Weights of a small mixture-of-experts language model, trained from scratch on English Wikipedia: 109M parameters, 8 picks a token.
Below are experts of layer 5 (counted from 0) of a mixture-of-experts language model. Rows are named router (the router's row for the expert), down (a neuron's output weights, with its number) and show model dimensions 192-239. Each number is 128 + 32 x the weight over its row's rms, rounded and kept within 0 to 255. Numbers have three digits each.
After each expert's rows: a language model's description of what the expert responds to; "raises" lists some tokens whose logits its average output raises strongly, later layers aside. This comes from a sample of Wikipedia text that the model never trained on.

# expert 60
router:141108158110152141127069131138094191115095100063132144108073082195151168136173131107117144149177186069120122111130106075070127086092145096082160
down0:145042101090143159136134166145042192111156156118113191165154130171079168156119143074128099149101090107155134092137178102080105119115148111138061
down1:098166070149120115145132125108152097157115143200156150197124158128091103123118115137124125213126124097124132150164101128103124075102114133128142
down2:170131131126122106110114171151112135160127100106140106138128132120099156086098124040131138113167120144182103165116137176069149118103133140141170
down3:099142136196067152129111180129094186150184095048139131138138147117145089136154143161147133087168106144159129128127136090139145123163112145127147
down4:150139085117090118084165161120175109099105167130156120155159145067083132143105063116071150076050194097139063090116123115124120081127145105097135
down5:111132144087159116104140109150121139073103130168099126154149158140140113140155113094152154123151092108075092129143116065102101111132106137191059
down6:118180177146167176147129100189075109105158183110114194075114119160145118123159104136159141122143146121129127133197152050158145154088145125183147
down7:138150102145110156101149137162102130146161099038131088158075104124130164197134104103158096106129136060109125055096090139117117155086129209137145
down8:132130146129045172130096138095141176117212186161087104159146128085101180144095107142127148093049093188127097136158160205139163120073136121164084
down9:124112118091138145100051108113150190084161164137111121115168169170123170080193083094090130067128121111175134088114061174144172142166154145119176
down10:190138146061138166158133104117166147151115118123091105110137167115100136146144113131055106128187158119147128099138129123078097111120074094122145
down11:070096134112156115132116064147102140104148119157129152077154119187130131145128128102136150129147083148144120083127100068113132078097105121135141
down12:150067103111085160141169167114109110199166149141202161092172109132059118116182135147205151143128101129139131207114172183224109085144152117145103
down13:115154076128196165105161117131157128116129158064112116140154171088130156133191154120158127134140097122191128152148182186110118106134094153152224
down14:100193193077108132141201077118084130107138143152162153084139123176096140110137057151147136140111148153163124153174081166171138127149120190123097
down15:058110083149093112118146164075144074098109067112104128094123164105162142120129190162108180092064157116116153074131126132088164151116142130172153
down16:150116173217147151133111087180119128140101181117147117139143101159115086110082103145153158087121106121113172121126119071129129082134156150093088
down17:171063149129154072159152150118109086088165158125144124097113084134075138103176181115133131138121143099220098137120090139132132109137058105126122
It responds to: Word pieces, pipes, ISBN. Word-initial fragments after a letter (W-uxing, w-ireless, Sch-o-eman), table pipes, ISBN, and consonant-cluster starts like Bre, Fre, Cle.
raises: "ren", ".", "ra", "an", "al"

# expert 21
router:163084195103111127154118113098108184126117089125164208104125153161087190147187147159177198209206149095118087147130168067115105175026145117083169
down0:118156113125142141119141129161152078127129115096143069135143089103087077111111107081150033108165157096110165100133157097123175117145131120061140
down1:118087123116098101147126112059148121157071115170159136152127119109092202117107159167142097189091167103125185168156081145125043146114124111142097
down2:106127079104114102148095115102158178035176172097096092089188173150150141106099178163144171084176159161158102131175107145083177121130177131096138
down3:122155066153180130117108147152145113155160169128073103133163079114163074108119148095094118099174096069137142042135136151142150152101149101064149
down4:161093112139095101093179132119088173157104144122102125087170103123113142141096157098154118132087147091192107091208103180158123163135109151142097
down5:115094116107122106152166091184130130176152169113104141122115110192151108102127149128089104172090155064087150136134078123079105150145078195114153
down6:159106136116176084164137074158150107221140117161128064177135078142106165121125127136062081087184112115083112115137130146125152194058128120104110
down7:090124113151134122170159129120118087106133126130124123125158103110157055081138110125120135061098151124140129092147128078168147127188121102180137
down8:130152087181121100178132133120123170114103102137176130193130140136106116130096108117093142113120141132201125099128130166116160135167150153068128
down9:103113145121108121118127125097117121172131113150163141097107130154152133144126128133155100206074135126164068112159105095053100136132156076102147
down10:165105154150177151133098173138124140095098145144201145148112109119092071179115120090116193119124103122119103108137095095128148139108122111096088
down11:118200095173234160059087182134180099068099080081125114068083126097185145190085083107113160075118107153143053091150091149128154110197138120119154
down12:127089159098137135121079171081073135142089156160148138135147124156131119113178121159196167174130123113177156130120158103067112161124116169130165
down13:114112115108155125146164119122091158118151150151175105136157113157138121179116074141097175134148142090087065126179161159174136081116092063107193
down14:131097159134118079174171083126147075099151143148109131142194096131103133116144037147102137103108061159124105077183066087177104111091137138128146
down15:174143149077161131189106101127107176141139133182167124172096092153096132095118107043121098099144139138114107102112139082064062146086100149145107
down16:178179175153122141096117184132161145114112040146147157129112116100135126152103152147144137152114141120153170174106175146091144100137076137156131
down17:179089143113113131080128112118080203103090120131173145115082107132125034127203155113093073122099093095130131100155147124145099126121155067122120
It responds to: Table cells and names. Cells in tables of fixtures, elections and football squads, plus name pieces after a capital initial (D-erek, A-urelius) and century, District, Division.
raises: "ough", "hn", "ast", "?"

# expert 13
router:074090107177160037130037132112104133125093110123103145140096110114136141100125110131186119140180131114106114072025075158128124187080114099119188
down0:162151133122090128203178141096174112090166092095113155123106125152102083103128072110151126111086096187094147120102144079114161128169145146095155
down1:162126145105132090123079118161095078079135089132131154135110133126065120076109068127109088158160139111139116112104124143116155145098091068110112
down2:138137158087105158091088083126141163147123186167146085125152188121085097054084163085133152183130132074076124135148123120120171089108218069115096
down3:107153113153042132155117105115115083214102124100174082103149173129154131131139157145066195126062174037099178168103157166146113150126150079107144
down4:165128099170115127063126091158083219108155142121133134139140120128159109138109091114051190148085163108164111126201145149136109121225184168171195
down5:144108088073123114124181127138156105131144104149119117098135186135098120179105138180164131178123167153124117124154157080138215095115071138126129
down6:161119104111111098085099144138160118118075098122065191153165162162151125134151125133186134145117109147075142156140093166086151125078150133134086
down7:136142161115093141154106133127131152080132094117080184097122071120127138063152101099122152126137130155066200099127170090141111146141040063143086
down8:152148142176091139129101117167127147094106134136077092141108131173121072148157136153137038132119147207103058145130124174108183143119159093135153
down9:107071167128175107105114146162163166110086135119125064115124133121081158077127129125122119111124110123141145105165138158144069117151143162127099
down10:172141146094156114110164150112115121062079092165073123151124157110093111106129102123074140168175179054081116173153102155137122191137116087202086
down11:117116126100164119158132148156138115128044122189122119162189126112095106110138188092132117115081103170069125100137153213029156135129137101134094
down12:179122097141151123107014120099113134082116110190160173121126132168120137116146180138117084138118144116125162098162135134123121116086131060140116
down13:144168142138040093169151125120111133097118077136132207092111143113106108102110175198111130124077169163150177118136083126141128156135100129125069
down14:118097126111087142180046074129128155172103151149183080159105133104150114123128119126152144134161087101097137058108132120209084195145154137133163
down15:140081136164151138088133120138126170081143132074095106087076157151096116161115125161151172128167179123104164134141140206109096099197109164112161
down16:100056142081120123131103107148180124103162126192150091134136167180139107055089159102165098128153042170098171112080167099167146153115164136120089
down17:130068092155155131080149103163128134159107139075139156163081135152172109212201094176206084066120090176106141146094097132141115124131118185132096
It responds to: Place-name word pieces. Word pieces in proper names, especially places and names starting with S, St, L or D, such as Att-le-boro, Sand, Saint, Liverpool.
raises: "ong", "ican", "oman"

# expert 30
router:141168205112183134075116095157137110134108088106139172107138136197122137160127142088114169132165151135113130138104156069018106111111177126094111
down0:143069130143149132083089153103166135161122080124164137108102121142125156175157162129096163080152155077152098127192138100099094148083141099131121
down1:155150127159136136118159090144101114117145090116093136152063087138114091087161124150086141108136121063126157141149096111134111118124098153144168
down2:121185154111141148144118125074136111101114116085144136107083170073134042127128105162079128089072090113077179059184167060105153143113147101090190
down3:154141080170097172125127132111086180119200107096165122169074174129130162087149179094144064146150146126097119105107132205150154189140147149118106
down4:133129104108131065142131090172099165101172085176114109165139121163164071164169150154103126131115099118160151110094045174149071124112115175146177
down5:095139104064129086161175110169134083146199171141157066178128163138042133139099183151100138160088123162152130182087077174134125057118087137140109
down6:168131063136072182212082093119031134134127137145119169120100116164085120107115139196101079146152148150092082114118108131085155153134175098147091
down7:101153084067094144081121129116102103106141111101147121148091107179116139138127156132081050102186150113147159178100134194125126128168093141147137
down8:111112106123156179088109148126147089141143104159144042123101189129149045093140172187160133157116141114177178057133120131185132140111146156114133
down9:145128138134103155093119186077134086193077170114125124129180110133163219146134099095131119109105165152158082128111176141117193183181105089105051
down10:078192041147178077111176115108134092096154086114146144094105112100068107100168130121143121121122157100116147105148098097092061119084182114173107
down11:143092130161104115094096136165087134201070143184119132105172060127171099098091132123088162147120156140191097105161163144079075164084160091160177
down12:136136103113170204116122113127150135079083105111127115158092106123109064151125109155105171082153125156112113102160131109136150085104106124176124
down13:090113146133102116077094150078154061132116111071128144111097156165108142132145127083127114101111171115082047100144114125116082181128130117043075
down14:123113182093132121096138068106126115080117128134076114168104152137108072174102132124094123111136129162089090144139102084109181098162093132103145
down15:163166142179118154106087087124148124094118167082101088155068134142081212125126155166118158101115176076110116149124122092119148149175129133101168
down16:102173069084160131092189128141131075107118151133160103128103109108114062164163175110143144184068125134176158109117136176139141089129174190098093
down17:086158066137148083145164125086134061088126052107187177101120115116094143112148122077118133076110139081152111059141129127086073075053150110146080
It responds to: Line breaks and clauses. Line breaks ending list items, table rows and headings, plus commas and words like also, include, especially.
raises: "-", "\n", "|", "===="

# expert 62
router:120095195137107088121080136098132160126111098100144169100148130172141153123223132092130165170151160072065135123127100066089116110098105107134107
down0:120136119181127119136164142079155112126155071081182087146135144126136202101127152127154068136134133157126145155149119120176125141146139151088167
down1:149169102125122083131177079094074060108122119118150184126165122090157133105160156152129122098094112133107156130078098134224148167060106146229139
down2:064131146126202118076152141129106132140115100172151124169151071104132144144129091132118182147111198128188082083119135164096057124110152172148194
down3:141094149158100133183175137118186133105131146136128110088127125164123164150098088118157138116133145121142111133098108134052162058161114091164170
down4:119171171098110069094085140179152155141102204103104068109072152072159156096049129150087168121131165057123124116101117081090159114093079159084123
down5:164108171126151095142215120095134116125149119036129113088113166119149118160125149114136097146142153091076111135152122138146151087113177160122157
down6:082132116062093130088150148172103115141132103125153146177067166160053099153106138098096169169162089136187106132197156139111127174102134104060137
down7:125159163157137128115112156132139148176122167155113163108214183175119115172121089087140091079196082122094129163127166109138118156185127189138114
down8:132124157169171096125075121154128133126177180098140173054175188120126128081168146112141176159141127078126080129173078124172109127111124086117129
down9:182061081150164162113093081169177163107125056125158125191160118102107110169145168140127150179077182132097146141061151152136104105097155102108089
down10:167173137061137099146094141126117172143111104099139103111091087124067147133140220099088088187095173158121097096112084096175137127081133113107104
down11:129152136104109116127144140164134144127145125091125113114104160133133215126134060098138079080162144195110078160063036148183109118133164122098148
down12:114145099165173137128145160083129146110184194085147116152108130177077125114100125117124102142126162136121094106089134157178062112091160120117172
down13:094136142128141090157101123106118102109113108088110120179124148110193136148119163080111132102149153122146119204139104154144076062119171102141206
down14:087111177111126124156126165126128144082100105084168163075139110114108177116093127147151171097160154130104098103125109122117120180168141108138102
down15:115066162120128100121165133106119177177174157111156124087091056126151152176061150123138114109081183064162079146180148174136121191138162089137130
down16:139156154128107140106199139088117150142131085176162098148108106141136141126133066145115113172122111077104156111192132154078158173078147110115153
down17:133073168125119138163132166172166134057114128144148144144191137139120113143155095109166150149134132117113138181146116067147101166147103120134107
It responds to: Colons, months, number separators. Colons after infobox field labels (Course length:, Duration:), month names in dates, and separators inside numbers like 50,000 or 50/50.
raises: "cha", " terms", "hip"

# expert 24
router:160069141118078107081068094093160152163110085123099149138167151171142185134218108135162153200195187155099165122120167101081163134084129129176144
down0:129132114134052154111169138090168090107123161088116152116132201122088084168134235171155114104118169113193118148146164063125178105163132162147133
down1:140163071136173123146096131163128081135139112109099146105131154098098120149138123122086042108111093149123135134124124155085081075161056054114095
down2:084112141116108171128059116131170132104117134157132147090125188116092132105102115091138130099120122113079117168153120138106089182127045083109117
down3:104169125133131147139161121089176221089150169119096126059196144116105100176133159114123117111065148154117121071102140151159130200131157201094135
down4:113136101148187145100198104122186153075153127145149104121156095136115109154139119170159155115111171127127089083131089145180144126084137140094203
down5:151128083143178097096127157176097149175148116154132109160080108036177097179176161069089081118145106105155174148159182098123143154207123175119085
down6:132110117172082158120071127098253113153113122126058119054159161112146127102183141165122130164132192147152184144135148125117143081112158087087154
down7:159125048125168145073135153080094144166217153078141113137158147070193163115097145137108116156124135148151104137148152130151087152118146061122140
down8:112168152127153116126107161134124129135085155121129089122027153118116110112144113103101124132090119108121122166135051092185156083086101089118108
down9:135099140169130121107126167196112167127193085081133108144108122081183124129105100111103155149125100047151135160119216102117102109131133084185138
down10:198150096127161131113094127169116059117156107156101167153051106157106111150168128128146155112102125163150129155159155040179109126152137150170084
down11:148112107108150153115138123136108126114098118124169150140101119153178104147117187134086125187085197120165151139183161164150149121120106081120129
down12:064085157122130124131146162099055120137095155149128133090092137149055109114132163138125122175152158138110135124137109206085137042091083083139096
down13:095118078143164138131140104103150149161162072106123107148159083068135126114091142139096097152121129165196089108126151177115135139095129118105138
down14:114167129106111116192117074133157178143146139146094106190119119138183113083118113137177121115102121095119096097140085136161172086129085173125138
down15:123205149137122161087136161103135159113135119150103126111076094094076106105100076197038143156128101077158131132096151128094110091137153145187130
down16:091124161108094134179122148175051106159104124178111185115080158130104129160116161166175141153141189100134099177141149118068113126155098145129129
down17:073122138169126118137123179125168121152134105170094160122127173130114153112136152144159161159147147159139104185125179153095126157159154141142111
It responds to: Numbers, units, table cells. Tokens after numbers: units like km, days, years, date-range dashes, ordinal th, and table pipes between numeric cells.
raises: "88", "00", "55"